Weights of a small mixture-of-experts language model, trained from scratch on English Wikipedia: 10 layers, vocabulary 16384.
Below are experts of layer 6 (counted from 0) of a mixture-of-experts language model. Rows are named router (the router's row for the expert), down (a neuron's output weights, with its number) and show model dimensions 0-255. Each number is 200 + 20 x the weight over its row's rms, rounded and kept within 0 to 999.
After each expert's rows: "comes before" lists some tokens at least twice as common just after its tokens as in all text. This comes from a sample of Wikipedia text that the model never trained on. Tokens count by the router's weight.

# expert 15
router,212,209,204,202,235,204,174,188,202,194,185,221,184,176,216,216,165,199,194,228,232,172,193,215,254,182,200,165,181,198,214,195,166,197,205,201,219,203,201,195,201,201,198,209,203,229,185,176,219,183,177,161,225,214,174,216,182,187,212,201,174,191,224,186,239,178,204,195,204,187,202,225,188,188,227,204,179,208,172,199,172,190,202,186,175,207,170,226,228,188,170,207,206,173,189,222,173,174,190,211,176,190,182,181,200,192,222,226,195,214,194,198,188,153,192,175,191,208,170,224,246,235,226,221,171,222,194,214,214,241,159,172,238,217,164,186,201,240,184,209,233,186,212,214,232,218,178,189,172,217,181,215,199,228,244,192,193,210,210,204,207,175,207,196,166,177,195,196,179,202,211,189,171,200,180,172,174,186,185,181,194,200,179,173,165,231,189,171,181,219,209,206,184,199,211,226,190,194,189,213,215,229,220,198,212,227,180,193,144,234,170,188,200,193,195,171,163,227,215,183,220,190,189,206,181,221,185,193,202,174,174,230,207,214,205,186,168,207,200,180,185,166,202,222,192,203,188,206,188,195,198,182,178,211,189,208
down3,193,197,209,201,206,232,217,188,178,207,208,171,205,178,220,191,242,219,177,180,160,179,180,185,227,178,188,194,200,245,176,175,209,216,192,233,220,175,173,213,217,182,181,195,168,190,237,185,198,177,185,207,219,216,214,227,200,186,203,181,194,171,172,215,224,179,205,200,174,215,182,221,229,226,212,208,232,169,153,185,191,189,194,209,200,219,193,226,216,186,189,185,215,189,196,207,229,196,198,206,216,176,205,232,188,166,231,209,205,211,224,193,190,220,200,164,219,194,193,224,177,176,173,236,189,214,240,185,226,185,225,205,209,224,215,181,209,165,185,166,216,244,212,226,196,205,219,209,185,188,228,204,192,238,195,166,191,201,210,210,157,254,165,214,178,188,206,179,168,205,201,207,212,214,219,225,165,182,220,190,187,199,224,230,186,208,194,209,196,210,235,157,220,224,204,200,200,203,209,204,166,185,211,172,214,205,236,190,199,211,216,169,187,208,238,197,200,215,190,227,194,209,171,178,195,187,183,195,194,190,212,240,199,204,196,190,206,197,169,225,231,188,189,195,177,212,221,225,201,190,248,199,201,219,196,188
down4,219,214,200,212,240,186,197,234,214,220,212,235,188,210,228,218,197,187,188,218,147,188,200,217,170,191,182,192,214,169,216,227,209,186,214,185,161,219,226,199,196,195,192,186,212,205,193,189,183,224,198,196,229,213,195,186,215,189,223,166,185,213,228,167,201,199,209,231,181,227,221,227,178,198,172,185,198,207,223,174,195,187,212,195,204,215,203,160,177,197,179,190,193,218,178,252,207,192,180,231,223,188,186,214,190,208,182,208,191,177,196,230,208,203,191,207,186,211,161,192,184,187,199,195,196,208,198,202,176,215,214,218,191,184,204,200,179,192,238,166,183,295,200,207,237,183,215,199,214,203,198,211,186,201,196,226,204,214,174,205,231,174,197,211,213,196,222,201,229,183,201,186,212,188,198,191,195,173,222,180,207,197,191,213,159,196,171,209,190,227,210,212,232,249,224,209,216,188,184,199,230,226,220,186,195,194,200,218,170,205,182,201,135,202,187,220,228,183,246,226,202,189,196,175,217,192,243,185,198,231,228,214,187,191,215,202,193,185,188,224,198,216,193,209,234,198,230,173,219,195,184,219,167,222,202,188
down5,170,193,181,225,208,186,223,215,189,181,200,195,196,168,212,230,200,195,178,176,196,202,163,205,218,197,173,191,204,186,226,205,184,207,167,202,202,233,201,212,244,232,173,182,159,225,221,214,211,246,168,191,240,229,232,159,226,192,205,210,198,192,233,196,184,230,228,216,197,191,205,243,215,215,190,223,168,176,215,204,192,185,225,198,249,199,174,203,203,169,214,196,175,191,177,231,221,186,215,187,185,185,176,215,196,199,217,190,220,213,170,186,212,188,228,190,216,193,217,186,178,194,209,190,219,233,208,212,177,175,155,211,221,216,219,229,207,210,209,224,196,226,192,212,212,182,180,182,216,186,202,251,201,188,199,206,190,171,222,208,223,205,221,191,208,178,223,185,216,201,212,192,205,208,169,216,238,188,195,195,193,172,215,197,219,200,178,177,238,214,205,206,172,187,221,198,193,198,243,168,195,214,189,171,169,212,201,248,157,225,181,173,225,214,172,197,221,182,211,187,210,233,182,179,191,171,224,178,195,227,176,183,194,223,216,206,226,197,180,218,164,190,186,171,208,186,207,198,186,208,204,203,202,199,194,182
comes before: " the", " to", " of", " in", " a", " and"

# expert 12
router,215,211,212,204,250,221,184,192,202,200,212,224,193,192,225,213,169,191,200,231,241,186,188,226,250,182,210,170,191,198,186,180,196,208,208,191,202,199,195,222,178,203,209,216,222,221,178,184,198,173,183,168,202,222,176,220,191,181,222,174,177,205,216,188,220,195,199,189,178,196,181,198,192,214,226,213,192,214,199,198,163,186,190,194,177,215,181,225,231,211,163,205,228,187,201,214,192,168,202,212,172,185,174,187,209,203,231,246,175,197,184,193,164,187,203,159,189,208,190,216,248,220,245,211,187,219,202,215,224,219,188,179,236,196,184,185,182,218,168,199,221,164,206,210,223,206,185,188,200,228,182,217,186,222,224,185,187,203,244,170,203,186,218,192,172,188,185,200,201,200,224,209,191,193,187,180,159,194,201,202,190,205,190,185,171,219,185,184,181,234,197,213,178,194,215,242,211,187,165,218,220,222,220,220,220,214,162,204,171,235,170,183,196,188,183,170,152,225,228,193,199,201,198,220,190,200,178,199,191,178,184,230,211,210,197,190,169,229,192,183,202,186,168,236,221,211,172,205,179,221,195,182,172,216,196,241
down2,185,190,177,197,172,227,218,234,170,201,182,212,197,208,215,216,212,204,164,162,229,197,179,208,179,208,194,206,218,172,156,174,211,209,202,220,238,224,218,208,184,179,205,222,206,184,170,179,231,183,220,168,182,197,203,202,175,208,190,223,210,201,161,187,220,162,222,174,222,223,219,184,208,220,201,224,213,176,242,179,218,177,187,194,167,188,186,207,182,155,181,229,220,172,197,208,212,180,187,217,184,177,179,211,205,162,212,171,195,219,204,196,165,184,217,198,191,180,185,190,183,197,221,160,164,202,199,177,186,202,231,182,210,199,194,202,181,227,212,202,230,188,222,187,218,229,161,213,196,191,220,184,204,225,236,195,228,174,213,212,150,204,224,208,228,230,188,191,200,212,240,191,182,183,184,184,219,191,184,217,206,193,204,180,181,209,208,194,232,199,203,222,220,188,187,224,163,211,212,224,164,214,231,184,182,202,211,213,192,190,199,210,191,195,160,227,161,201,232,200,206,207,202,192,186,216,213,174,222,194,246,199,207,207,219,181,196,219,160,207,214,199,214,170,199,195,179,181,200,201,237,199,211,212,217,237
down3,172,145,209,184,224,165,213,184,180,195,205,213,192,200,152,183,226,225,194,175,197,206,184,222,232,212,171,220,186,187,206,206,180,198,190,210,205,214,186,175,198,178,183,215,171,184,214,232,232,172,221,145,167,192,214,173,210,185,172,203,160,193,207,169,184,199,236,197,192,194,195,219,205,200,218,182,160,244,225,180,201,213,197,228,205,196,209,197,187,247,191,217,205,187,190,236,214,207,183,199,219,199,187,187,193,201,193,239,185,215,196,219,208,206,177,175,200,175,215,253,204,209,192,201,197,180,206,152,199,187,186,191,210,193,223,230,199,198,224,203,235,193,181,215,173,197,180,165,229,185,218,158,166,214,153,180,219,198,200,210,205,197,216,265,198,194,194,220,192,236,185,185,161,179,199,209,201,186,220,207,188,216,193,230,210,171,178,188,226,190,197,174,209,174,190,204,224,175,168,214,208,178,190,230,202,196,188,233,211,177,212,185,212,188,219,212,194,187,184,176,233,210,204,187,195,190,181,224,196,187,203,211,174,221,189,197,208,216,208,188,218,228,214,217,196,185,209,205,192,193,179,185,229,167,202,210
down4,216,189,191,194,197,186,165,204,220,194,195,165,187,203,222,187,203,201,170,184,217,220,214,185,215,155,159,191,170,212,220,212,206,208,159,196,202,189,215,195,213,204,223,228,198,195,243,173,196,216,202,146,230,220,189,187,216,187,152,234,190,195,223,196,178,210,177,210,195,210,194,195,223,193,185,232,186,198,215,200,230,200,186,199,236,201,226,202,224,209,201,186,187,168,209,188,192,197,225,206,173,180,208,210,213,212,179,208,194,178,197,199,205,199,206,177,184,212,207,231,222,183,224,182,169,187,185,192,218,227,161,231,178,191,171,220,232,236,190,212,246,162,199,193,158,198,205,171,189,188,208,201,226,204,208,214,223,188,255,188,208,192,223,202,181,224,216,235,196,164,211,214,191,204,151,181,249,198,174,213,216,204,180,222,236,196,194,199,194,177,220,198,210,180,178,180,202,211,209,189,181,190,138,177,189,214,219,177,183,223,202,181,189,235,192,199,198,183,170,203,214,207,177,185,184,181,180,197,206,207,195,191,201,199,186,232,174,195,188,181,237,209,178,181,177,231,183,210,239,199,170,191,192,191,189,188
comes before: " of", " and", " in", ".", " was", ","

# expert 0
router,211,208,210,207,208,221,180,170,194,204,187,222,197,202,216,232,172,176,181,215,253,187,180,214,225,195,203,169,209,221,203,181,201,197,214,211,229,196,206,210,164,169,192,213,203,211,194,179,209,188,176,175,211,198,149,211,185,183,224,177,169,180,208,177,225,177,166,177,165,186,185,213,180,206,219,234,167,227,191,223,156,201,198,166,168,194,179,232,212,176,182,223,226,188,208,209,185,191,180,220,181,169,185,206,187,213,224,257,175,187,193,200,171,197,225,191,204,188,185,228,230,217,226,217,196,222,195,207,229,223,190,179,196,229,188,180,198,219,164,188,214,151,221,205,204,224,174,197,144,215,177,210,216,222,234,203,204,204,215,189,216,166,199,204,191,212,185,206,177,202,193,216,186,208,187,188,187,199,187,184,188,208,197,193,195,218,183,173,201,222,203,220,205,219,191,229,190,171,186,208,189,229,222,238,196,224,155,180,167,198,193,185,190,199,181,200,173,201,241,181,226,200,210,207,175,206,193,189,222,201,194,226,222,222,202,183,172,213,212,176,199,174,202,219,233,204,182,201,203,198,209,188,163,217,161,229
down2,189,170,201,207,183,216,177,189,248,149,183,189,204,175,208,202,206,169,186,206,204,191,191,184,233,176,209,181,187,202,191,225,207,199,172,206,189,195,173,201,213,182,182,177,204,227,199,238,168,216,172,175,241,207,184,221,205,212,209,223,151,192,186,216,227,222,180,158,181,186,208,208,206,194,196,185,222,178,208,184,178,206,191,203,213,229,226,199,233,195,216,177,194,179,141,184,229,249,194,165,228,160,191,210,205,181,176,187,203,230,181,180,213,169,176,181,229,195,169,202,202,214,160,157,193,172,247,171,206,228,187,220,218,217,163,203,200,171,187,207,194,205,231,198,221,195,217,224,223,191,179,160,204,211,199,204,219,193,203,181,176,204,229,185,189,188,159,203,201,190,204,218,186,232,194,211,225,209,222,206,188,189,208,231,213,226,196,212,190,165,221,211,198,190,195,197,193,171,188,189,208,219,227,197,170,218,178,179,206,193,195,192,178,205,210,209,184,184,211,204,215,187,228,173,202,198,192,195,186,214,232,200,179,192,172,189,207,205,174,240,223,204,239,221,234,196,208,196,185,207,179,219,180,186,195,214
down3,200,220,174,233,172,198,192,207,229,190,197,202,199,193,223,204,181,195,189,212,218,205,244,229,218,194,187,196,226,206,223,202,181,200,187,185,203,190,184,190,182,240,189,184,195,189,246,187,224,207,192,173,232,210,218,180,156,208,175,202,215,212,184,215,199,229,199,202,212,199,185,134,199,167,205,178,226,217,169,223,215,215,169,206,187,201,239,217,195,233,174,194,198,215,199,215,188,196,202,214,214,203,180,232,184,219,209,210,175,204,219,203,192,180,186,254,202,180,211,174,155,171,177,211,215,202,239,247,191,204,194,233,207,209,188,215,194,132,233,219,194,242,168,173,215,222,206,167,200,201,195,215,198,202,220,199,209,205,233,193,195,213,218,219,213,202,206,180,219,161,220,191,222,190,195,218,200,178,207,213,216,207,203,210,196,201,193,201,242,202,179,218,186,195,195,191,187,219,199,226,179,168,163,205,214,239,222,202,172,179,173,194,202,189,172,191,222,184,192,213,214,187,230,191,187,174,181,245,207,215,174,185,192,209,227,180,175,197,211,189,204,229,189,209,184,200,174,178,241,199,225,179,192,179,215,210
down4,222,219,233,206,194,160,203,173,219,208,198,170,211,190,195,199,188,195,185,206,189,204,173,207,202,191,185,178,187,218,201,196,220,169,215,190,230,199,251,194,196,199,217,189,170,246,260,244,232,194,208,182,208,215,175,171,199,220,200,181,198,202,186,196,182,234,225,175,187,196,237,209,219,178,192,179,221,214,191,195,233,212,190,193,229,170,187,196,220,206,206,223,175,198,187,174,214,212,192,188,234,173,194,198,204,198,216,187,217,203,205,194,163,163,213,203,193,210,189,234,218,207,190,212,213,200,186,191,210,213,223,210,220,184,211,217,188,197,178,205,228,178,254,196,175,169,219,216,173,189,176,179,210,191,191,186,188,210,172,191,189,229,217,182,229,206,184,208,171,217,183,176,167,219,240,176,183,213,177,214,170,239,211,205,137,216,184,190,220,179,190,204,190,217,172,192,197,165,217,188,186,163,212,211,204,226,191,185,199,190,183,214,199,251,184,175,151,174,157,225,199,184,175,194,203,218,186,188,178,192,218,200,212,175,196,197,192,178,187,191,197,217,191,203,189,197,160,199,191,187,213,216,192,182,165,186
comes before: "\n", "-", "|", " The", " He", " In"

# expert 4
router,200,197,198,223,206,212,182,183,198,195,181,199,196,197,233,231,178,189,190,215,248,180,182,190,235,188,223,143,194,210,216,169,196,197,214,203,226,195,184,182,170,193,190,200,191,212,173,184,181,181,191,182,204,200,154,230,192,187,215,181,188,172,217,166,199,187,181,199,151,199,196,197,210,204,222,230,189,214,205,224,177,196,196,168,187,212,175,217,204,202,196,218,232,173,200,250,170,182,179,186,171,147,188,173,210,214,217,237,192,210,170,205,160,202,223,183,185,179,190,218,207,228,202,232,182,226,210,218,231,223,177,179,217,211,209,171,189,236,176,201,230,112,220,210,207,212,168,196,160,204,178,185,205,210,193,183,202,224,231,184,211,186,225,180,202,191,199,212,199,192,215,200,201,210,198,165,187,207,188,191,184,224,193,178,189,228,160,196,182,219,195,236,200,221,204,219,201,175,197,214,195,221,231,216,194,220,157,208,154,216,182,217,193,189,201,202,197,220,219,186,214,206,196,217,167,197,186,196,208,178,195,222,196,203,192,190,177,207,204,189,210,197,187,205,224,212,201,228,178,227,184,193,186,201,199,218
down3,155,180,226,190,187,168,181,197,186,196,196,214,216,220,206,184,196,163,185,225,185,193,189,228,210,207,209,205,186,171,209,201,194,210,204,193,223,151,202,222,157,193,229,226,212,163,204,162,199,175,188,183,160,179,197,211,210,229,225,211,220,218,255,185,220,177,221,208,176,186,217,185,202,200,168,194,209,225,212,222,209,194,212,225,182,187,207,181,227,169,175,239,188,178,232,157,188,163,197,190,186,200,186,222,201,190,198,187,166,205,216,198,223,236,202,190,241,199,201,203,195,146,187,191,197,219,210,209,181,182,172,176,200,211,214,175,216,179,194,218,159,176,220,219,204,158,198,162,206,227,189,218,181,170,185,210,223,230,168,196,200,195,214,206,197,157,230,193,217,168,219,197,203,216,206,232,210,219,209,183,193,189,219,206,195,198,212,195,185,188,197,164,175,186,169,203,186,199,226,195,159,196,197,192,217,199,194,198,175,223,181,209,203,197,200,203,175,220,197,202,204,190,220,243,225,210,213,224,167,177,216,188,189,230,204,206,191,213,178,197,215,212,185,217,224,191,213,216,223,248,225,195,178,207,210,175
down4,183,198,203,221,200,170,214,199,153,185,181,201,198,201,232,214,209,193,167,192,223,211,226,213,195,210,224,175,195,237,217,194,213,201,209,204,198,193,218,174,210,192,190,176,208,174,175,219,199,167,196,182,242,218,214,167,189,195,171,168,223,183,189,189,176,225,208,188,124,204,195,178,180,162,213,192,214,167,223,194,198,195,202,208,196,197,203,199,212,207,223,219,226,187,192,200,194,154,190,196,190,181,207,178,181,224,219,211,218,204,204,194,183,192,215,189,215,207,227,184,180,207,216,224,201,174,232,185,220,187,212,184,185,201,202,177,145,190,193,190,174,192,213,204,218,220,194,229,197,180,182,210,236,227,196,190,197,200,184,164,199,203,200,212,171,187,186,224,195,195,170,208,227,212,214,221,189,246,159,198,212,195,197,212,164,165,182,184,204,189,150,234,174,209,195,182,209,199,187,212,240,170,174,218,197,194,234,181,245,220,204,184,172,190,198,206,174,168,227,217,195,190,178,186,201,191,207,207,217,204,216,190,173,182,199,155,197,157,232,168,213,206,196,199,181,208,212,195,163,218,214,189,239,173,178,211
down5,215,224,222,190,224,189,214,178,190,172,199,211,208,192,216,205,183,234,194,192,231,211,200,200,194,178,193,242,195,202,197,214,181,219,214,198,197,238,202,190,190,220,179,200,212,186,187,205,204,200,214,195,162,258,231,198,211,198,164,233,186,155,200,217,205,186,187,172,184,191,186,176,205,205,185,176,158,196,206,232,183,216,227,217,193,181,204,199,214,226,216,213,197,211,192,180,199,168,174,195,226,173,198,252,211,199,220,236,211,172,213,206,193,228,181,204,239,209,216,197,218,195,188,210,186,190,204,209,193,203,170,209,211,187,209,209,170,187,188,197,177,199,194,224,190,198,230,199,196,204,205,216,221,260,203,229,193,176,242,153,182,208,195,190,205,203,233,184,203,214,180,193,212,222,187,254,204,211,206,200,177,176,193,195,187,234,178,172,199,201,160,183,222,195,167,174,182,163,217,215,154,185,233,222,195,214,178,207,176,231,177,180,223,205,193,199,198,232,211,176,189,202,191,190,210,205,237,188,180,177,201,187,225,210,164,213,205,231,170,209,193,218,239,207,166,203,183,219,198,222,252,196,219,204,196,220
comes before: " |", " ", "|", " 0", " 1", " 2"

# expert 10
router,222,206,215,214,213,209,155,175,198,213,164,198,211,198,223,230,163,171,205,202,239,197,172,216,212,189,211,144,209,199,207,170,213,224,198,219,231,186,224,191,178,188,202,216,204,213,174,196,202,197,195,185,193,220,190,231,206,177,220,191,180,178,220,165,213,183,199,213,174,218,194,194,197,208,231,200,188,209,168,159,186,205,224,161,188,214,174,226,200,179,207,213,236,197,199,213,186,191,194,199,208,152,190,195,190,219,232,233,178,192,187,195,160,193,212,192,211,179,200,223,239,224,229,206,183,220,201,218,226,247,177,194,204,194,195,178,190,218,184,195,209,108,216,219,214,208,179,175,195,231,164,199,221,205,203,189,209,227,211,179,238,182,195,205,179,192,187,239,209,205,197,180,184,230,204,177,171,189,166,178,203,214,190,185,200,201,187,210,190,207,202,202,190,218,217,227,198,179,198,193,193,224,207,208,220,224,198,181,174,201,205,190,212,175,228,179,168,222,200,185,227,179,216,185,167,195,184,183,213,196,222,232,214,206,204,189,215,226,198,188,187,185,170,201,233,206,178,230,165,213,209,165,180,211,193,204
down3,210,206,152,186,194,209,202,183,165,204,162,194,222,217,216,184,218,212,193,205,178,199,173,179,196,188,192,208,222,182,227,192,173,194,223,187,229,213,168,187,202,210,198,186,173,199,155,230,199,223,227,200,190,213,185,235,202,198,175,196,199,218,196,216,205,211,162,189,199,219,196,220,224,213,202,243,190,197,188,194,186,175,212,182,219,226,188,204,196,200,159,256,222,201,167,222,209,222,246,183,189,234,205,194,177,225,221,208,194,220,162,197,205,188,227,168,171,194,188,204,202,258,229,196,194,181,200,204,214,208,222,234,188,179,237,209,214,217,208,228,205,208,201,217,207,177,186,216,189,194,200,191,197,190,187,204,176,194,193,228,210,180,202,217,227,191,185,128,216,158,168,183,178,223,205,231,181,232,194,193,182,208,175,179,197,185,189,197,222,194,212,171,227,221,198,212,219,216,173,199,204,189,206,187,197,211,177,202,183,159,259,206,194,173,194,195,228,176,204,199,184,221,169,165,213,217,181,194,192,221,219,231,202,224,179,202,171,220,199,204,194,189,214,189,184,205,171,201,240,187,194,188,201,201,171,197
down4,200,162,173,211,188,221,174,177,202,202,204,181,186,204,250,240,213,238,177,173,183,200,166,206,207,212,219,204,189,215,211,192,249,235,176,211,199,201,216,197,205,224,202,236,213,223,198,181,177,210,225,201,186,213,193,184,216,192,189,209,214,169,243,200,209,246,261,198,192,188,228,129,172,209,190,199,211,207,207,196,198,175,218,186,230,194,199,207,207,202,166,212,165,187,197,195,221,182,159,163,213,208,172,202,193,200,199,185,182,200,185,155,206,189,209,214,195,196,208,244,148,225,172,211,220,183,209,226,206,215,203,193,196,220,193,187,194,153,209,213,194,248,177,166,221,224,208,183,186,176,220,214,213,199,215,200,188,194,209,209,209,220,181,197,217,185,184,184,187,194,214,194,188,197,194,184,218,187,175,197,218,227,236,215,182,198,217,195,196,184,186,196,172,220,190,199,214,218,196,201,159,222,219,210,190,200,164,196,216,191,221,192,187,207,232,206,195,180,197,185,208,199,191,198,216,210,185,237,220,222,208,164,186,207,224,193,195,194,177,178,217,179,221,176,237,217,227,192,213,154,204,210,202,175,197,222
down5,199,221,171,222,228,214,192,194,209,182,194,181,194,184,216,196,191,197,195,229,186,199,199,191,189,149,190,205,209,196,170,189,206,201,223,204,187,169,173,154,220,216,210,200,189,238,183,200,193,183,198,217,195,190,192,179,164,166,223,238,195,197,160,216,201,196,197,196,186,210,210,219,187,182,194,190,214,190,181,202,191,195,176,195,137,197,171,173,153,219,209,194,172,241,207,186,175,199,224,181,159,199,204,181,190,182,180,220,199,219,203,167,177,174,213,213,167,190,195,204,209,197,186,233,174,200,187,194,171,217,204,250,204,190,201,232,220,181,216,161,191,213,178,194,191,209,236,151,206,223,198,247,169,209,224,195,210,194,226,214,198,186,201,194,210,160,187,173,202,168,236,207,193,202,186,206,226,196,195,208,165,163,164,191,215,178,231,171,190,197,178,197,169,183,196,182,186,198,195,201,212,169,182,208,185,215,202,200,189,196,186,185,197,235,170,234,204,171,204,213,210,244,189,203,185,228,174,186,186,192,245,201,199,168,200,189,181,198,243,192,193,202,217,191,207,162,199,207,211,204,219,187,183,221,171,209
comes before: " |", "2", "1", "3", "4", "8"

# expert 9
router,213,195,209,203,223,202,173,172,196,192,188,221,197,179,215,214,167,203,187,219,252,170,189,218,256,198,213,162,184,199,204,199,166,207,212,209,216,193,204,184,206,183,198,199,210,226,184,181,213,186,184,159,224,211,176,208,172,194,201,188,179,196,214,183,219,166,192,192,191,180,196,221,175,171,226,204,174,217,181,216,165,201,213,200,170,199,169,226,211,179,186,223,210,181,187,205,177,171,196,214,185,195,175,192,194,196,223,212,205,201,187,186,185,161,204,180,171,187,169,232,253,233,239,228,162,211,211,236,224,232,167,152,227,224,174,183,198,251,182,212,230,175,221,204,225,228,189,183,179,208,187,212,202,221,248,196,210,216,206,213,210,183,201,204,184,195,208,213,179,204,203,184,186,196,205,165,191,202,180,176,206,203,169,173,186,221,183,170,178,221,208,222,190,189,203,205,198,181,190,227,216,237,229,201,193,220,170,184,144,223,191,180,195,204,187,175,161,228,205,178,219,200,199,207,169,206,191,195,201,190,178,217,210,224,213,181,173,214,204,180,184,176,193,212,216,202,199,222,179,189,201,189,197,198,181,199
down3,211,206,193,238,197,181,203,217,202,212,216,191,210,217,200,186,181,204,197,240,256,209,218,194,185,207,185,227,197,188,195,233,195,215,188,189,175,212,171,209,228,183,194,199,223,190,207,204,188,202,198,206,213,209,183,176,221,221,199,192,205,207,162,205,206,180,231,222,184,169,189,206,189,202,195,158,179,179,210,212,191,181,199,187,176,189,218,187,176,217,209,178,225,159,165,200,204,184,203,176,211,219,163,200,180,146,183,165,185,239,180,205,225,168,192,168,229,198,224,190,265,193,214,192,239,201,231,189,227,209,190,232,200,204,222,220,179,196,222,182,202,153,163,207,218,203,148,193,229,219,180,212,199,223,178,231,179,192,218,217,164,186,194,144,197,196,227,191,182,178,215,213,182,234,185,175,184,190,220,177,246,204,212,211,232,192,192,211,163,218,183,192,182,224,196,202,208,218,197,202,230,192,210,195,205,185,198,188,221,206,230,211,220,195,192,198,205,154,202,202,210,186,191,200,182,201,200,206,187,212,220,194,202,169,218,201,204,214,172,195,225,196,194,193,234,198,224,174,206,223,189,175,237,185,221,202
down4,213,168,173,199,203,186,202,212,194,176,195,218,190,195,199,197,175,165,241,218,212,164,231,203,196,198,195,187,198,227,197,174,190,218,222,199,190,173,178,171,204,188,191,218,167,210,171,218,199,221,220,200,198,195,226,216,150,202,174,177,180,196,201,207,182,212,207,169,210,207,209,222,195,210,183,199,181,218,184,224,171,191,214,210,261,181,213,202,184,200,205,213,218,232,184,215,217,171,190,184,180,198,187,196,195,183,197,214,206,199,204,249,222,191,218,225,194,191,191,189,220,229,198,249,171,199,220,222,221,201,206,179,186,189,202,221,259,211,184,177,211,220,201,181,208,206,194,186,161,193,198,211,198,205,187,189,218,182,201,215,184,230,239,201,182,241,221,197,168,209,168,204,171,194,214,184,157,163,188,223,170,153,217,165,155,224,222,190,204,233,238,187,220,227,185,194,181,199,239,171,194,198,193,200,199,223,203,194,161,190,180,193,199,203,159,207,207,211,170,197,168,193,203,226,219,188,209,206,198,167,192,185,199,166,180,187,198,202,204,192,221,238,195,189,202,239,182,205,178,210,194,225,180,163,204,194
down5,199,168,226,248,165,226,192,223,188,164,206,224,188,181,165,189,202,234,201,194,220,201,242,195,204,219,186,137,193,183,193,222,201,210,188,205,185,170,200,204,238,169,179,189,225,150,194,202,173,230,164,165,234,217,195,206,182,178,177,202,195,202,192,243,221,208,200,222,178,195,250,217,215,234,214,196,179,169,199,166,229,223,203,203,223,194,204,182,195,214,173,181,194,187,206,200,199,239,222,191,189,189,200,214,191,206,215,207,206,176,190,194,171,195,196,163,219,201,167,193,202,152,199,203,189,202,217,206,199,175,212,175,208,201,222,190,192,193,189,205,212,199,210,243,186,183,213,212,172,218,183,198,205,175,195,193,169,185,164,186,182,218,198,182,210,207,237,165,176,203,227,192,189,230,199,187,241,187,174,198,191,216,228,225,202,214,204,185,225,167,183,178,176,199,245,211,218,196,191,226,192,225,208,234,191,203,213,204,161,192,193,218,215,210,210,195,186,198,241,210,213,221,197,194,199,219,217,169,212,204,175,218,214,206,192,200,212,219,205,202,211,215,215,183,235,179,207,206,183,200,153,208,208,179,184,209
comes before: " the", " a", " to", " in", " as", " by"